Experts of a small language model: a softmax router.
Below are experts of layer 6 (counted from 0) of a mixture-of-experts language model. Rows are named router (the router's row for the expert), up (a neuron's input weights, with its number), down (a neuron's output weights, with its number) and show model dimensions 0-255. Each number is 128 + 32 x the weight over its row's rms, rounded and kept within 0 to 255.
Before each expert's rows: a language model's description of what the expert responds to; "comes before" lists some tokens at least twice as common just after its tokens as in all text. This comes from a sample of Wikipedia text that the model never trained on. Tokens count by the router's weight.

# expert 3
What it handles: Measurement units after numbers (lb, ft, km, kg) and head nouns like game, station, footballer, version, code, mostly in infoboxes and specifications.
comes before: ")", " of", ".", " in", " (", " for"
router [155 139 130 158 146 123 225 122 133 125 193 116  92 106 124  87 103 143 109 135 144 163 135 169 190 146 127 106  73 113 149 137  17  91 123  91 120 127 104 160 123 100 222 149  97 155 107 143 140 170 144 117 207 105 138  81  99 123 143 120 154 146 120  91 131 130 115 126 142 142  82 107 135 120 127 131  19 166 131 166 129 131 122 112 127 127 134 153 151 140  89 136 153 156 111 119  84 108 130 173 101 127 144  74 138 130 171 121 115 176 178 110  88  91  71 146 154 164 141 148 207 158 157 126 155  72 168 128  88 127 124 162  99 121  90 147  98 122 158 150 104  73 137 111 139  98 124 124 158 167  88 156  82 172 109  77 117 114 102 165 113  78 136  85 110 116 138  87  86 107 139 132 110  72 125 142 180 113 143  98  99 147 113 112  99 138  88 112 145 141  38 128 134 138  67 144 137 101 169 120 235 133 170 201 139 124  61 162 104 130 148 175  80 142 170 173 137 133 112 119  83 103  92  99 104 133  72 126 119 124 143 113 135 120 122  98 199 167 129 134 152 148 123 132 136 120 132  71 127 102 161 108 160  94 120 160]
up0 [106 155 116 128 127 140  95 122 111 167 121 175 125 100 148 142 110 140 160 119 173 162  78  92 148 123  99 112 119 147 117  87 123 118  66  41 165 143  82 149 179 113 135 159 143  93 105 132 140 136 116  83  74 105 109 150 118 136 177 170 112 113  78 115  99  98 101 116 107 110  45 161 147 131 152 125  94 151 128 120 158 147  99  90 161 137 170 121 146 108 127 170 135 113 118 103  93 136 225  82 164 160 123 179  99 153 161 156 135 162 125 112 111 130 123 136 140  89 192 112 158 119 140 184 134  98 114 143 125 112  93  93  70 145 111 158 105 135 123 143 101 132  94 157 185 111  69 141 168  81  60 134 111 154 120 134  86 139 168 142 156  80 113 123 230 118 159  96 110 107  87 115  82 133 150 129 148 221 180 122  27 105  73 132 146 145 121 108  91 137  72 103 162 167 112 115  98  89 169 140  78 114 114 122 145 132  85 153  98 148  88 100 152  51 100 109 129 110 120  83 116 101 163  71 117 126 127 134 118 171 159 103 126 146 162 140 130 156 198 164  80 124 145 138  53  95 133 160 107 155  82 153 169 124  81 132]
down0 [161  94 117 110 130 162 114  88 139 144 101 134 172 123 113 122  59 161 102 102 107 113 114  93  61  79 166  99 157 167 171 158  91 132  80 176 152 126  95 130  91  85 114 164 125  92  72 112  98 145 132  86  85 160 109 158 186 111 140 115 115 140 117 197 130 140 141 125 162 128 140 109 120  40 150 143 118 102 158 112 158  97 167 177  89 120 160  53  89 134 101 113  94 119 164 105 161 145  87 141 129 172  89 134 122 125 143 146 142  73 117  73 135 174  64 100 146 183 135 112 124 177 163 142 115 113 135 125  79 113 116 123 114 149 124 120 127 179 105 126 122 167 112  68  80  64  68 118 125 136  99  89 129 145 137  94 118 110 148 126 123 118 129 115  89 155 187 174  93 193 156  97  96 119 122  76 135 154 126 138 138 100  89 143 117 106  99 155 146 113 125 100 137 114 216 136 152 189 115  78 151 129 176 154 102  99 159  47 152 196  60 139  84 119 128 111 172 128 157 153 147 157 121 115 115 156 124 129 159 131 134 164 104 129 149 137 109 195  91 104  94 151 153 133 134  55  94 166 106 236 128 143 151 145 150 180]
up1 [133  84 134 138 116 123 122 123  44 186 175 111 117 136  82 144 125 151  78 167 109 159 118 111 133 127 131 165 109 108 127 175 133 137 138 142 180 167 176  45  91 138 157 151 215 152 116 182 146 115 111 156 165 105 116 101 146 114 185 130 114 150 106  75 135 131 154  81 146 141 131 144  74 176 150 126 137 143 110 135 149  69 114 151 108  71 143  96 125 108 117 145  93 190 152 122 128 169  93 117 156 135 186 149  90 129 125 134 109 110 106 103 140  47 115 107 138 155  79  86 157 134 185 191 163  69 157 142 104 127 152 129 196  98 105  95 155  97 136 129 125  83  97 135 141  96 146 119 165 122  99 147  83 165 155 120 153 134 118 119 172 141 165 130 105 132 119 143 118 130  71 131 131 152 154 175 113  90  33 144 151 122  92  69  82 126  94 106  88 162 139 171 133 146 109 112 117  83 151 134 137 115 160 134 122  43 135 143 175 128 149 123  94 143 146  64  98 124  94 117 140 143 169 132 112 111 179 154  91 119 136  50 120  66  70  70  80 168 140 145 132 127 190 173 134 167 116 100 173 172 139 149 187 160 176 152]
down1 [147 155  81 168 107  89 120 101  68  99 141  77 116 145 161 130 125 103 188 121 118 127 102 118 107 131 121 161 124  99 139 143 141 122  92 141 115 176 100  85 139 133 175  73 149  96  95 105 141 121 139 151 129 170 155  73 121 115 142 105  99 123 140 167 105 139 126 133 109 142 118 171 173 101 122  69 119 159 138  67 123 106 124  64 148 125 138 153  57 240  97 151  67 164 149  91 161 193 136 132  76 146 164 108 172 132 188 117 125 120 175 169 123 154 177 127 104 116 163  79 174 130 102 161 114 125 118 107  93  96 155 164 171 102 138 147 160 199 152 136 117 153 127 138 127 129 179 176 131 139 108 143 146 110  58 118 130 151 129  85  97 109 109 177 178 153 120 100 125 108 148 219 100 167 109 139  76 143 104 130 135 128  84 114 148 174 132 107 158 100 168 175 119  78  60 133 123 113 135 124 123 109  92 154 119 134 172 111 116 145  96 113 140 106  81  73 112  96  61 173 144  62 212 159 106 120 146 207  91 111 184 189 110 100 117 163 185 116 124 118 171 120 160 121 117 166 164 128 144 173  98 112 131 133 123 103]
up2 [118 171 111 111  77 148  88 171 138 121  67  99 160 113  88  80 140 121 100 160 128 128 149  92 163 132 154  87 123 163 146 157  66  97 106 111 131 133 138 183 102 142 146  91  84  92 158 143 120 139 170  77 125 125  66  85 123 174 160 136  84 198 174 114 112 150 150 144 102 119  97 102 127 143 102 139 130 163  95 101 136 141 111 157  74 147 138  20 173 135 151  84 154 152 111 164  97 131  99 105  88 152  79 145 116 155 144 124 146 102 133 140 202  90 120 134 127 130 183 114 154 123  70  89 112 146 110 104  90 151  94 165 147 125 133  87  80 164 141 114 100 108 157 129 132 134 177 169 110  90 104 147 147 102 202  95 184 109 113 119  73 148 105 158 114 143  87 128 180 186 118  91 130  82 129 159 112 116 103 108 152  65 111 119 116 133  63 159 153 111 109 107 116  71 157 135  95  90 151 101 158  78 156 161 130 102 147 149 120 116 109 148 109 135 138 123  61 116 122  90 193  89 112 149 108 103  49 110  88  95 181 168 166 158 175 128 112  75 188 183 144  91 187 188 165 141  84 144 121 101 173  99 154 127 143 122]
down2 [103 134 117 153 107  47 166 151 124 135 217 135 150 122  91  82 246 134 143 189 174 114 191 121 147 154 139 152 113 110 154 143 100  82  98 120 156 100  88 144 112 132  95 125  95 140  78 110 101 150 100 103 100 128  61 133  89 150 141 135 167 158 142  91  89 162 115 171  88 129 159 160 102  85 104  98 159 146  96 132 130 166 178 138 127 163 205 138 117  83 121 156 136 157 117 140 113 138 117 156 175  91 119  76 115  51 131 120 128  99 127 112 104 192 107 107 181 149 130 134 123 123 128 162 102 108 163 164 127  96  93 107 141 135 138 139 118 171 115  85 133  69  96 116  89  95  62 103  90 175 137 149 106 175  97 124  98 128 138 181 122  81  89 128  86 184  95 137 126 108  69 140 182  83 148  99 177 117 122 138 134 124  80 100 141 142 160 141 219 121 145 117 116 162 174 118 146  66 127 158 190 136 157 166 136 126 124 139 111 125 114 171 137 124 168 121 148  87  77 150 132 132  44 133 146 112 101  90 169  96  84 128 117 111 195 140 133 149 113  88 176 156 133 150  84 140 100 147  75 107  86 118 159 155 126 137]
up3 [151 177 132 164 123  93 104  73  93 132 114 115 132  46 118 169 143 154  78 143 116 153 109 158 126 112  87  99 119 121 143 155 131 190 131 105 123 189 226 140 128 114 100 159  75 153  86  67 112  78 118 122 166 106  60 108 111 127 205 117 187 105 119 104 174  56 160 159 100  79 155 142 142 163 141 177 123 141 118 137 114 153 128 144 116 148 167  99 114 133 180 119 161 110 131 162 108 131  68 100  99 115  90 109 158  98 111 131 118 153 130 148 162  86 178 131  93  55  90  83 162 102 139 146 171 160 162 121 103 169 187  89 160  76 165 138 101 155 125 122 117  49 119 152 128 145 142 137  92 109  95 181 145 106  92 171  78 138  86  71 126 105  53 120 166 143 150 119 163 149 143 112 148 130 183 154 141 126 157 125 149 109  78 137 158 107  93 153 132 126 158 141 134 131 101 128 166 106  95 117  69 102 135  81 156 168 140 171  67 113 186 136 130  97 136  93 157 171 140 135 158 150 128  95 130  92  87 100 162 159 126 120 154 139 176 120 112 155 120  84 103  66 144 150 187  82 120  70 110  99 157  85  92 145 103 124]
down3 [ 73 108 181 103 157 101  89 116 172 200 133 136 154  63 120 111 176  32  85 130 136 157 147 164  90  69  63 116 125 144 127 104 116 118 122 107 186 136  98  88 127 119 140  99 148 156  90 146  32 138 134 108 147 146 128 118 106 151 184 102  97 137 169 163  45 104 119 139 128  72 101 132 220 128 150 167 197 120 107 132 106  58 138 160 129  97 149 103 163 197 137  96 140 174 137 169 148 105 113 144 143 171 120  58 155  89 119  86 130 125 109 113 111 110 171  51 134 104 108 174 147 143 118 128 148 125 112  97 101  90 130 165  63  92 130 105 129 104 142 122 129 211 161 130 146 118  90 108 132 188 130 126 194 113 116 142 127 133 154 165 112  73 130 132 114 117  79 132  83 104  60 156 166 108 147 108 144 145 179 115 142  96 171  67 145 175 133 138 106 126 136 138 132 133 109 165  93  78 128 102 167 146 143 128 102 141 173 163 151  97 122 148 156 161 178 140 145 146  92 109 141 105 163 161 128 124 155 107 117 102 161 151 146 114 148 137 157 126 109 176 122 127  74 105 188 197 148 107  91 119 108  97 144 117 114 148]

# expert 13
What it handles: Digits and number pieces in times, scores, dates, UTC offsets, ISBNs and table statistics, such as 1, 2, 4, 00.
comes before: " |", " m", ")", ";", " km", "3"
router [ 89 139 155  95 150 175 155  80 168 119 173 120 190 147 115 149 144  96 132 115 149 128 123 152 174  99 158  74 156  68 141 146  61 153 132 155 131 139 176 130  81 129  94 123 156 121  69 143 124  87 153 137 112 121 155 112 168  97  92 137  91 140 116 101 167 184 210  87 143 126 161 176 113 111 108 122 132 154 125 106 118  46 172  87 161 129  76  58 154 166  48 153 236 159 155  89 108  82 157  74 154 166 131 143 135 146 143 141 118 170 122 170 112 119  91 154  97 108 157 112 122 148 145 145 139 124  89 125  92 144  81 109 147  93 147  86 123 115  98  96 142 110  95 145  93  73 119 109 133 141 175  81 107 121 227 147 133 110 126 103 157  93 176  62 114 162 149 130 119 155 123 119 106 118 129  89 166 102 106 101 108 115 114 116 125  82 189 136 120 102 152 126 184 114 146  98 106 153  96 104 156 166 107 165 168 129 136 103 118 113 107  74 170 101  53 126 103 134 177  98  80 162 166 144 107 148 119 107 121 113 117 105 172 147 222  95 163 151 148 142 141 117 141 105 140  98 112 125  80 158 131 153 169  67 112 132]
up0 [115  60 130  66 127 133  64 125 116 137 154 166 182 116 104 169 127 126 150 134 179 144 121 136 143 189 156 127 127 118 130 148 156 151  60 175  69  55 145 181 111 164 178 141 189 129  74 126 150 104 112 138 177  91 134  65 135 124 117 132 103 111 138 143 145 163  95 162 162 107 125 105 134 204 104  77 127 205 122 149  90 119 153 131 146 136  62 103 210 153 135 116 176 107 141 169 108 108 144 115 109  94  56 139 128  77 125 185 117 160 118 163  85 138  92 180 119 116  43 170 101 109 151 118 150 196 122 128 120 112 174 160 141  83 132 122 155 122 151  95 143  96 169 134  82 105 102 107 109  61 103 129 134 151 114 161  90 126 148  93  82 169 147 126  92 182  44 114 152 145 117 141 183 152 108 120 136 150 160 116 100 206 133 125 140 173 102 154 116 141 139 130 184  73 143 100 116 124 112 119 100  82 133 147 162  98  80 112 151 123 146 122 117  96  79  93 122  42 125 109 142 127 184 197 139 155 105 109 150 126 137 129 124 137  88 101  85  95 122  89 101  91 131 115 114 124 145 167 151 142 146 120 130 138  85 141]
down0 [121 134 131 155 168 186 148 123 144 152  94 119 137 101  74 134 134 128 133 189  88 108 134 146 131 107 117 109  95 143 171 121 103  98  70 121 164 135 129 126 152 114 148 144 155 155 162 118  76 107 161  45 149 171 133  91  71 129 125 110  82 124 177 165  87 183  85 137 129  98  85 167  99 137 133 117 180 112 160 154  57 107  76  36 202 169  76 138 129 117 107 116 112 136 153 104  99 128 130  89 122  92 130 158 213  68  96  64 128 108 169 143 157 120 146 126  82 129 168  90 119 154 165 120  94 122 144 122 160  86  92 113 108  92  75 109 145  85 120 140  85 153  96 125 144 127 140 108 147  81 171 133  99  71 147 142 146  92 123  98 100 167 105 173 175  78 124 120 132 106 130  87 163 137  76 108 133 165 118 105  84 143 123 195 110 195  91 106  97 170 167 173 105 126  88 107 116 126  97 127 127 115 163 158  92 198 142 140 101 111 172 156 164 144 115 155  76 178 141 147  94 153 136 114 131 120 128 159 154  91 145 150 147 186 114 169 134 100 145 130  56 102 131 133 115  95 138  48 173 113  57 131  78 112 143 147]
up1 [134 172 107 127 123 152 109 129 140  95 159 126  91 152 100 198 101 142 114 130  67 134 110 133 140 105  91  97 148  98 129  64 107 157 185 153 143 112  58 104 122 199 137  41 105 101 109 107 131 135  90 121 109 137  87 133 127 172 134 133 128  70 110 157 148 126 148  94 114 192 159 134  73 124  91 162 147 101  99 116 146 172 189 146 110 119 144 151 145 161 170 106  90 104  96 117 108 126 108 140 131 178  99 129 132 107 125 155 147  82 179 123 115 146 116 205 116  98  90 131 167  92 146 137 137 165 126 139 115 149 142 103 152 172  82  92 114 117 178 134 123 161 171 203 127 125 116 163  57 142 120 141 103 119 123 149 123 137 165 145 120 137 152 147 169 119 139 188 136 152 116 112  51 112 201 146 186 164 121 129  69  84 133 113 131 161 104 118 143 101 122 151 163 193 155 117  78 100 103 106 136 146 115 117 183 163 133 105 110  11 137 125 171 116 135 127  54  96 135 154 134 129 184 211  96  54  94 109 122 131 114 113 139  86 111  94 153 149 108 110 197 169 199 110 115 136 134 117 127 119  90 173 149 168  94  87]
down1 [156 113 146  90 166 134 104 161 137 134 146 167 127 126 140 156 171  61 130 167 127 143 185 128 167 141 166 114 102 150 152 194 102 162 140 116 171 144 125  89 155 162 101 104 167 153 108  69 117  85 179  83 127 102 137 156 164 184 121 163 142 136 121 122 165 192 126 110 168  70 128 160 154 101  78 129 158 120 157  83 135 190 128  94 136 143 139  64 210 133  73 122 147 135 112 100 133 116 109 138 128 116 124 114 105  77 113  99 108 105 174 173 104 126 127 103  74 176  71 118 152 165  85 112 162 154 128 129 124 126 135 196 128 150 123 131 102 159 103 122 191  40 168 131  99  98  78 129  92 159  89 150 149 116 154 124 150 158 169  91 170 155 120 136  67 121 138 137  98  89  87 107 129 101 134 109 143 107 155 174 104 155 117 187 128 151  69 112 171  91 123  98 111 128 191 155 141  82 118 146 158  82 124  95  97 158 118 181 108 108 119 147 161 157 123 113 144 128  95 102 192  81 103 141 101 167 131 167  77 106  83  66 117 117 148 194  48 162  56 118 135 105 156  82 100 126 151 122 191 146 151  86 137 123 143 172]
up2 [118 114 131  93 118 106 121 116 157 178 137 137 149 138 128 133 178 105 122 115 132 167 138 115  44 121 129 146 141  78  32 174 106 127 101 144 104 100 150  49 136 109 123 172 131 117 141 172 125 136 152 112 142 110 167  73 161 186 102  93 106 120 124 129 182 149 138 113 103 139 126 138 111 178 159 157 182 100 143 111 131 132 102 193 118  98  90 118 132 135 149 120 205 101  95 118  68 136 126 123  72 135  62 149 141 176 122 145 164 112 116 113  96 196  83 128 115  94  89 146  48 109 147 134  81  87 160 147 104 110 186 116 181 112 120 120 152 165 101 107 184  79 146 172 119  55 130 172 147 128 122 111  82 113 136 135 135 189  87 154 138 162 137 110 109 127 135 139  77 127 124 165 171 117 149  75 124 117 187 150 194 118 131 122  88 164 144 185 135 160 118 162 113 186 120 145 157 143 106  87 172  94 120 148  92  88  89 124  94 159 156 137  68 147 113  90 158 136 140 131 153 153 129 173  95 127 130 115 120 135 116 205 104 132 144 119 132  67 147 149 206 171 187  88 133  87 173  71 120 111 159  83 196 132 129 150]
down2 [153 184 103 179 166 112 151 143 108 125  90 137 171 136 120 117 119  53  98  81 182 161 126  74 127 152 101 145 152 173 146 123 120 102  88 133 102 159  97  68 116 112 113 172 174 105 131 136 181 190 124 140 130 170 145  96 104 119  96 145 169 155 121 114 110 141 144 136 129 116  81 113 152 149 149 143 147 118 127 171 177 117 113 131 120  69  91 118  82 102 149 114 128 130 121 171  89 155 167  99 147 163 114 153  44 146 109 157 105 100 120  66 114 173 124  84 123 151 102 128  88  74 114 109 131  86  97 126 222 107 156 169 134 137 104  58 158 106 107 139 143 117 124 177 154 104  90 141 140 124 140 197  83 117 169 158  95 141 169 117 126  84 112 138 109 177 158 162 105 123 104 110 123  95 117 149 134 146 118 136 108 102 124  88  95 126 141 191  60 109 103 148 162 126 112 131 150 144 180 145  58 162 135 106 192  84 148 170 143  69 133 199  59 115 142  83  28 111 145 149 186 110  89 130 166  65 166 109 117 140 116 122 111  75 124 165 122 155 168 122 120 177 164  96  97 146  97 145 101 115 143 178 171 110 178 112]
up3 [108  78 200  87 103 164 134 194 151 131 149  73 180 175 139 143 127 130  78 134 157 103 169 157 169  90 192 104 178 152 122 144 116 135 125 106 173  99 119  99 105 148 152 121  72 168 113 165 104 139  80 111 109 172 163 196 135 117 126 113 161 128 151 179 151 132 152 105 146 163 164 168 159  83 147 141  69 125 131 115 163 131 106  57 150 130  71 138 178 145 117 161 108 130 110 112 115 183 105 133 121  75  93 143 156 141 108 167  96 169 155  85 181 144 122 152  54 178 137  73 164 154 134 138 130 131 154 110 149 109 166 119 120 116 105  91  88  80 157  98 108 139 114  99 139 124  87 111  73 103  98 105  95 170  94  74 131  85  85 112 154 103 130  80 165 149 136 128 162 121  99 143 113 124 149 183 130 111 149  78 138 146 177 124 102  72 101 112 107 107 135 183  83  61 103 105 124 114 193 156 131  89 108  91 158 143  94 130 193 106 158  91 111 109 103  70 161  81 132 120  94  77 169 107 125 181 108  83 127 178 104 129  97  90 163 140  75 115  59 127 170  75 109 163 103 140 115  96 108 117 167 127 105  92 115 112]
down3 [174 136 137 115 165 131  91 173 116 103  84 136 161 163 141 203 127 144  81 161  56 118 122 197 145 115 138  84 113 135 147 232 170 183 105 122 163 137 118  79  88 111 125 146 145 132 120  84 139 115 118 108 127 119 128 107  97 153 163 199  89 177 157  95 108 162 122 136 180 126 134 137 124 119 146 120  95 122 111 141 110 140 163 146 167 100  87 136  97  88 125 159 228 208  92 171 105 131 103 128  86 118 161 164 122 163 101 107 144  53 102  86 135 121  20 120  73 158 153 160 131 122 131 140 159 160  87 136  92  88 117 138  91 152 106 109 125 135  40 160 146 109 143 128 129  72 121 149 105 123 174 118 177 125  86 120 103  98 139 134 115 162 103  96 107 112  79 139 129 137 163 128 110 104 118 145 148 128 189  95 137 142 157 167 129 156 135 102 133  92 178  97 160 111 130 144 152 103 111 179 203 143 146 123  84 170 128 122 132 105 149 117 214 157 113 115 136 141 125  67  97 115  96 118 179 111 131  77  75 103 121 131 130 149 157 113 151 110  97 131 183 158 111 124  88  79 180 113 108 114 111 165 187 138  69 136]

# expert 14
What it handles: Head nouns of proper names for organisations and places, such as University, League, Football, Film, Road, Ministry.
comes before: ",", " of", ".", " (", " in", " and"
router [101 118 131 120 144 133 127 135  83  87 135 123 188 110 150  66  96 150 125 115 133 139  94  71 102 186 145 148 117 169 182 117  79 152 156  60  95 107 136 145 142 152 140  97 119  99 157 130  89  93 124  85 204 179 111 120 138 140  99  91 158 137 138 146  79 125  70 117 126 140 196 153 148 167 166  76 154 135 158 106 174  88 107 148 161 118 162 144 132 133 163 117  91  91 100 167  61 177 149  83 124 112 133 127 199 145 106 104 102 138 105  59 145  92 183  83 137  89  83 151 146 117 139 146 187 178 149 116 114 127 104  96 110 142 129 146 156 116 157 114  92 156  95 138  83 156 146  87 163 134 132 147 144 127 193  99  90 130  79 147 104 173 108 159  66 125 132 176 115 120  53 167 160 169 154 150 131  88 112 157  78 103 218 152 100 155  84 134 138 128 101 156 139 168 105 147 117  85 117 122  86  89 141 165 187  98 170 145 126 148 131  99 128 116 183 124  99  90  47 118  91 150 138  94 133 134  93 161 123  85 196 108 173 128 156  99 121 150  47  84 133 136 128 119 107 127 122 115 160 157 162 102 193 145 120 145]
up5 [121  94 156 184 104  17 144 125  64  98 203 157 188  71 123 115 119 138  99 124 112 102 113 122 207 143 133 117 119 114 152  94  94 122 139 129 115 158  88 157 172 133 177  83  88 172 110 156 131 160 178 119 146 143 135 104 156 124 123 145 157 108  97 100  82 177 159 121 142 132 131  63 107 132 106  80  84 136 160 112 137 133 132 151 157 140 133  72 134 142 213 137 117 125 141 130 143 101 113 177 117 109 101 109  92 128 103  94 156 174 125 135 136  81 136 130  98  88 142 131  62 127 113 105 162 108 147 164 155 119 115 129 148 136  92 181 147 133 133  90 108 107  73 150 110 136 147 135 102 148 147 129 162  42 164 116 152 160 114  57 152 146 226 106  80  98 139 148 149 167  94 180  99 103 185 114 140 163 111 126 169 134  99 145  77 176 135 131 124 160 146 160 176 107 104 159 149 176 153 183 123 158 106 126 145 140 130 135  54 136 108  65 179 109 119 127 132 129  86 125  78 129 113 136 162 139 144 159 174 155 186  63  89 121 110 149 119 169 149 112 114 165 140 143 196 173 145 122 162 158 179  79 136 172 114  81]
down5 [113 163 126  50 154 132 130  54 131 136 131  98 135 156 142 160 178 125 138 157 131 114 168 158 121 125 113 143 128 139 119 184 180 140 110 145 177 129 147  68 122 118 197 190 129 173 159 142 144  74 111 140 135 160 113  88  63  86 114  83 150 131 165 177 136  85 134 182 118 128 173 132 156  95 190 133 131 152 156 116 125  98 128 100 193 157 137 144 113 115 131 147 154 112 100 128  95 133 130 218 128 113 121 153 101 172 161  88 158 101 187 156 141 135  87 150 106  88 159 147 178 179 119 163 112  74 182 121 142 105 145 152 146 170  56 114 110 137 123 145  68 130 127  84 163 110 105 127  94 174  73 116 199 116  84  94 125  77 158 171 162 127  50 161 139 142 165  96 118 164  79  80 165 137 161  90 146 104 160 103 125 135 120 113 174 127  91 180 106 137 108  90  85 116 131 173 124  87 156  99 108 159  99 142 127 124 127 121 125 110 124 139  75 117 117  95 119 132 190 140 118 134 138  73 166 133 123 102  55 167 124 170 113  92 143  95 110 132 113 157 138  98 219 169 176  82 103  72 113 118 152 152  94 104 124  86]
up6 [182 135 159 133  87 128 165 125  88 143 144 144 133 114 142  87 157  85 130  89 139 146 164 142 151 151 140  78 145 143 118 148 135 148  96 120 133 108 136 132 142  80 110 154 149 112 181  55 139 125 114 108 136  84 189 100 126 104  90  57 186 140  69 145 129 119  84  64 136 113 169 162 110 109 118 114 159 107 111 193 155 140 122 109 154  90 124 129 111 130 108 128  95 119  92 167 162 148 126 128 128 107 110 171 165 130 139 170 112  91 113  86 155 174 163 147 173 135 107 110 110 116 116 157 126 119 107 136 148  53 126 154  74 185 118  91 120 152 123 100 132 157  80 142 157 164  79 144 120 119  83 115  88 141  66 151 170 112  84 179 112 124 129 119 140  80 126 205 108  83 123 188 190  90 167 125 129 159 132 124 134 164 151 120 172 126 110 125  91 108 143 200  87 109 126 121 103 116  64 162  94  87 111 120 158 139 113 153 147  56 108 175 141  84  88 169 230 119 105  88 103 172  86  47 137 112 146 126 145 132 111  96 126  95 197 169 143 166 199  46 123 143  83 143  76 143 130 126  95 138 115 145 180 145 173 152]
down6 [155 114 208 115 127 151 129 123 130 103  88 156  95 174 120 115 115  30 198 138  90 143 147 116 122 167  75 126 123 132 141  83 143 163 105 159 162 108  96 141 122 150 163 143 112 162 131 135 165 169 137 126 163 113 108 100 123 122 166 179 133 154 106  73 116 111 136  84 141 131 185 106 181 123 137 105 108  95 148 187 121 187 166 102  99 113 104 102  93 126 129 150 167 109 120 173  97  91 157 110 133 117 120 161 102  67 114 170 162 117  86 155 174 159  99 128 134 122 125 155 120 127 123 129 195 151 132  90 170 169 109 197 123 112 166 114 127 117 133 142 125 109 173  97 109 183  84 197 141  84  84 121  72 109  80  38 206 160  89 146 178 161 167 149 143  97 109 136 101 130 129 123 113 100  90  13 142 170 179 143 157 123 116  67 154 128  93  97 148 124 153  82  94  47 168 106  98  85 117 106 138  96  91  95 111 102 111  95 158 112 124 140 112 127 120 141 180 102 154 137 145 115 129 110  90 140 118  89 147  97 127 105  97 104  79  84 152 149 123 132  81 146 131 174  62 158 149 186 109 138 152 142 136 123 163 169]
up7 [101 135 132 127 153  63 114 170 196 127 131 117 181  93  63 134 137  72  58 114  78  92 145 136 134 126 191 146 171  88 167  94 103  78 140 108 162  81 102 172 159 126 139  99 184 104 137  96 115 157 164  99 154  67 104 141 189 107 161 155 115 163 145 133 211 133 158 182 169 156 109 111 129 120  53 175 149 120 125  95  94 138 101 199  91 136  98 126 101  89 114 138 132 153  66  91 131 159 106  77 135 123 121 136 104 125  94 179 120 162  91 107 144 122 167 139  87 155  70 123 109 116  75 182 165 107 159  78 150 126 112 164 120 183 102 123 135 111 142  74 100 120 131 112 137  80 145 105 129 149 157 145  97 167 137  87 111 158 145 109 125 127 124 162  71 191 139 137 185  45 105 151 154 115 115 148 174 109 132 122 179 105 124 144 146 156 144 133 132 128  76 114 178 100 144  90 164 144  76 163 162 117 146 149  90 111 107 162 151 126 194 171 142 167  66 117 136 128 130 110 116  76  93 167 122 144  94 163 146 160 165  72 159 121 136  79 133 133 119  70 111  62 157  95 121 134 125 148 147 123 128  83 122  90 135 161]
down7 [135 143 144  56 161 137  88 127 155 108 152 115 112  82 130  90  74  81 105 131 113 167 174 120  66 140 131  81 108 155 120 136  63 120  69  90 189 131 112 195 135 131 156 113 135 133 138 210 113 127  75 137 170 159 175  54  78 133  45 173  98 115  81 117 113 161 130 137  91 135 153 137 174  77 175  46 147 139 164 171  96 128 133 144 110 149 158 123 138  93  92  82 128 165 118 112 130 111 115 142 158  97 145 110  72 140 124 137 186 106 121 175  97 160 120 117 184 195 158 138 152  88 108 103 164  69 175 139  97  85 101 164 158 105 122 130 133 168 113 164  60 183  69 133 118 107 122 149  68 158 184  81 135 125 118 147  96 116 131 121 113 170 181  98 113 146 136 133 156 146 136 163 144  81 125 119 136  56  80 127  96 109  91 158 139 152  96 131 170 107 159 120  98 122 110  99  85 106 148 147 157 151 100 135 124 138  90  66 127  94  98  67 134 131 123  75 130 102 109 134 123 120 151 141 101  66 115 105 126  81 111 127 102 159 102  86 131 129  81  67 146 163 109  72 149 109 183 141 143  96 120 102 133 143 116 114]
up8 [143 135 161 129 138 142  54 100 175 131 100 166 163 138 157 137  99  92 151  68 179 169 132 103 152 147 124 157  85 102 144  89 137 154 146 114 244  56 146 144 187 157  97 148 141 122 153 189 114  78 113 150 138 184 108 187  85 122 119 118 167 145 175 137 187 104 180 137 112 133 220 183 119 160 111 135 158 117 134  75 137 119  98 144 183 141 132  90 108 127 107 109 128  76 127 116 154  51  89 138 110 131 147 136 105 130 140 100  61 108 152 176 120 167 129 128 106 186 109 110 117 111 116 145 112 171 123 119 130 149 142 144 163 154 106 103 120 177 142 117 132 159 149 122 163 125 111 154 113 112 119  83  75 148 137 136 120 143  65 145 157 129 103 161 149 135  71  73 145 137 105  85 141 103  97 132 129 114  84 172 102 141  72 178 130 198  93 153 134 116 155 130 119  99 152  77 162  55 136 147  78 138  75 133 125  80  95 119 112 164 178 180 137 181 142 122  78 116 125 118 127 108 187 119 117 133  89 181  88 119 166 136 142  85 157  90 120 167 164 112 116 121  85 171 135  65  78 139 137 169 173 148 159 126 142 155]
down8 [101 146 126 126 116 123  97  86 161 137 109  63 125 107 147 159 120 127 129 190 173  91 112 122 182 102  60 135 159 132 135 169 131 133 100  98 106 160 132 118 149  95 151  98 121 118  83 113 125 135 123 159 114 149 210 118 132 120 154 105  80 118 128 124 109 121 143 141 105 134 101 101 116  90 139 179  83  89 121 145 136 141 118 113 121 147 143 116 104 136 120 188  94 124  93 141  91  90 139 123 119 107 124 119  93  78 104 164 159 150 111  99 139 177 193 175 154 146  86 129 136 101 160 148 103 135 121 161 182  93 163  98 122 109  88  81 150 135 131 130 165 169 154 111  80 177 146  92 131 139 114 123 155 130 169  78 139 133 182 118  95 174 103  85  97 162 144 103 168  84 161 106 154 142 136 113 174 127 189 102  73 192 164  93  58 129 152  74 160 119 144 205  81 123 166  85 128 125 143  48 117 161 173 173 148 117 168 165 145 136 148 160 103 101 120  60 117 238  99  67 154 165 167 153 153 152 144  52 156  74 104 148 158 120  63  75 127 103 186 137 112 101  97 160 144 136 119 103  96 155 143 127 121 174  66  87]